From a checkpoint of a small mixture-of-experts model trained on Wikipedia.
Experts: 32 experts in each of 20 layers, 112 GeGLU neurons an expert, 2 picks a token, a softmax router.
Training: 329M tokens, 5242 steps.
Below are experts of layer 15 (counted from 0) of a mixture-of-experts language model. Rows are named router (the router's row for the expert), gate (a neuron's input weights, with its number), up (a neuron's input weights, with its number), down (a neuron's output weights, with its number) and show model dimensions 0-127. Each number is 128 + 32 x the weight over its row's rms, rounded and kept within 0 to 255. Numbers have three digits each.
After each expert's rows: a language model's description of what the expert responds to; "comes after" lists some tokens at least twice as common just before its tokens as in all text. This comes from a sample of Wikipedia text that the model never trained on. Tokens count by the router's weight.

# expert 1
router:138145171132102126139171061164104184105094089176128057133140094147136197150162093095115198197180101133170102162111155133152146132098140144143152197117097195096088060102119153042184178169120158114143130134060147138082143145085094126128125137154111160170147129156067156157121132132104178168177135139105135140095171083138142152130096120116129051146119154136156120159128114134147119146087
gate4:174145129164153102129149146131184115146128063149154147069099106152173146093148103099148200111151111087113148133129107073132174185092095125138139104114197165102167101142103079149096153138139123155102168121160148127147117114130130150149119170149218135126109104118074146120139109146079094118105126135128132133140119053153105124144144195121132148165120086109152123095101096190135168121103
up4:099137134128174135076112115100077144143120103127131115093119185138172072134128084120167126129159103187091084086133189167099094127102094135194152127138122135106086192091145159156128150137139117163156121161076116116177127069064148146130111128141130139103169142102069057131124179102137101137161104156163143112076135101155149112098099147096141127126122153155146150097176197119102108080133
down4:075195157158108118181085141081105126176133127122097075175106123081106111139057153105134110135109164130085148114124083068144148150115081108152141108139119063154111097149140096054108083145153132171164134155082130118105183070175153125159216204164132158143131100169117138057156078128127141164130111132159169111158145103040108093108116096142086087122113088091130135153128167099124127125115
Description: Line-break tokens ending list or infobox lines, and first digits of numbers in sports lineups and results, like 1 in 12th or 8 in 84'.
comes after: " ", " (", " information", " also", " February", " career"

# expert 2
router:083134154104097165161148048106093180188129126100108114125091104151093152149116133152108181117173128118130125122062147150094109078140100118112095123184148139134134125067098087086087141158126124187140112110122148130112163180137120109135146083091125131124141123125114117111123135158112131140138159157108097079117149100121179230116157156085116105150098176094192195097156091097139127227074
gate4:126191153170136105135122163184165119129076117111212119130134154128161172146141186075116101159134109085153056104129115137178136084188112141145124091084115078169137169118120096148142127163084156154157136089046178071112091149070125086167183116150133085141097160061196127125200122075102180107034122135108059121172103189060129159141157149132139116171129067142143100109073138137158133124127
up4:090141149186100132117164126187116127162096070111133152124101125136098132134134171061073156153116149121207096166186094139158131112196151126170112115157077126145095117132129136145121151124089184123148105073057141085095081142082117125166149148132067088159150144066133144157177158109140137111065118093119084103125094169128127134118170172153162141202201110131060070118059202074138118117131
down4:168139110146142115115144120164177114139185160170137180098158164124113145111077127161148066102155127161110074123126068132106134130115201122121144106153160141098121098085174122206145149155140136101120144140125146178150119084203151101116060154141124138122113089114086112131137079131183111154148140074134150126175105143098128152125108094149165105097180121132102048124141148147132132108193
Description: Subject pronouns and following auxiliary verbs, such as She, he, it, was, has, had, often right after a period.
comes after: ".", ",", " that", " it", " It", ")"

# expert 0
router:104154207090142132169154104094088103149089186163140120094048084116125138132107114147133130051139209112124106087087161152124131150048180148104143137080149159104162143065113084156165106094155145153116137160149112168126184122127122157083164130125056149151077103144148140115114143145163095192179088124142201100127139088114142108077138140107096151090132146130113083116167055110083129094145
gate12:126110077120115084173147131117159109144123151141118159142141151188133198099128130078173193112165090159086121093077130130146088117098134130160154156136168116094167131113116141094119106084163098091125126118119137126072180149088114147168183101145141196140151111127132111093092156100090082084112148095101036076139159142143150092132080143170178146107139117154092092070133126088124137103160
up12:126096107148092158131119123180078173168102077097129156115136083140164199125144119123077115116100165172125132137159096173070165099146117109128083085094124107142168082103098092165112118149056183124113155158145179118128094083134107149180116144051108132110154199131139087108179093197122141082138149089130164085185121097111070109143178139119097188091100131143155109148124142089141150102071
down12:131116158111147141099114101078059135140108106086175103086171159123129139159128128194080097109141160131158137122155160157124125097159160133212080145220126123128092096184121102141129116127101130118112145073178127201119117158165143124125056092125116131131150196133143171124180111121168144133122150146164124128162181134142161168117149132114115043100119082142165157146098109122109091127119
Description: Articles and determiners like the, a, its, other opening a noun phrase in place, species and municipal descriptions, e.g. the city, a new school.
comes after: " of", " in", " is", ".", " to", "\n"

# expert 8
router:154140191151133105138122160096144066143129189110192132112092117156127067074156126134140125209151074103164098106139098148142175092161150129108109158105153142121142106063177145117133046083122115160136124093173172127097150103113096188153160122090159164103155135138160120154131149134119135180136145144179134091096193118147105135157135110124123123098112134082086162121157179117163174160121
gate4:137118118115139143126119085146113157117104119134100105185147187123130142140167096139189110157146158112135123126093104116128118122095128128176136075155171146140163106127060142091105147108078126111157181144110128098148097114119175181156153091087112162131217134095098204092168069124160132118045120133142119129155116112142125166120080152128131061075097132098113079124135122167072105079175
up4:102123186143131122083101120123134111124125125159077065204095121127174101142144130094211110158091177110169121151144076136180123150104104150127140103116141153181151118112089137084115113105067122146131210130130154121127122084083112129108116079034137135103179072137108161150196096155123156118083123180095127113159144157101116148093080128158124142133140115120144165174166103166125107150182
down4:142126113084147184166169104106112100132120086107116135085096057092162204140107131149164124112157101181102126153155158146059165131136104112128131195177106135111086169157133106125105132132150092153094136101089137159113130141151114049091139104148130193089055091116102077136061177104136159158121112095113101110095147186125171094134095163108076129167158116116189093127053137144154128112130
Description: Middle digits of years and numbers inside tables and lists, such as 20-1-3, 19-8-3, and decimal points like 2.2.
comes after: "0", "9", " |", "1", "8", "–"

# expert 29
router:131196067146201109157126158207171101156121133110122151139112116110146095132126145095144166144082115100145166158131173122118134120146169056098196191075083131185138108120106108112084151147104103078184136109127136126139080051129177120167090111116101143162134157170140128124137061109144099143143186160106115130111251148183123160117128062155156126135141143156161130137117076149133118117119
gate4:128161088140173145174096190123104108132127125137111135132128180199155125105149096175096125097102126122138109090136127111062131171153150112082149117132185175134124169123121168141167081147139072140059121110132057038143121138092124154154197163175135120130075126093054158128115140155152181102096107114190137146128121118058157095083172111157165133191162126171092129112108103105115141076121
up4:149143081132129122160076138141110143160139103109134118135106114155151133065098091131095130088108111205180150108127140159069106122158118129114155183117196162131096084077166102081183085132175066101087137145138119057150123104150135174161194137181081069102089121131053188139090111194121159122106097102188094160123141078124130101112176115137135117186153090190088105083143093104121141120166
down4:074100156144109151135077144079090146102136162166170090162125146145108144138124129126113123130128130136167143106118109141161078156173106205102169165144113077118148085157147134133148170159081087180127128118151120128101166086170178148099052151148122114154163166116144160131160141148187152074163132139173165143106165105137132122175118128149182112193119144110134142131149050120083114061200
Description: Sentence-ending periods and quote closers, paragraph breaks, heading ends, and pipes opening a new table row.
comes after: " |\n", "\n", ")\n", ".\n", "\"", ".\n\n"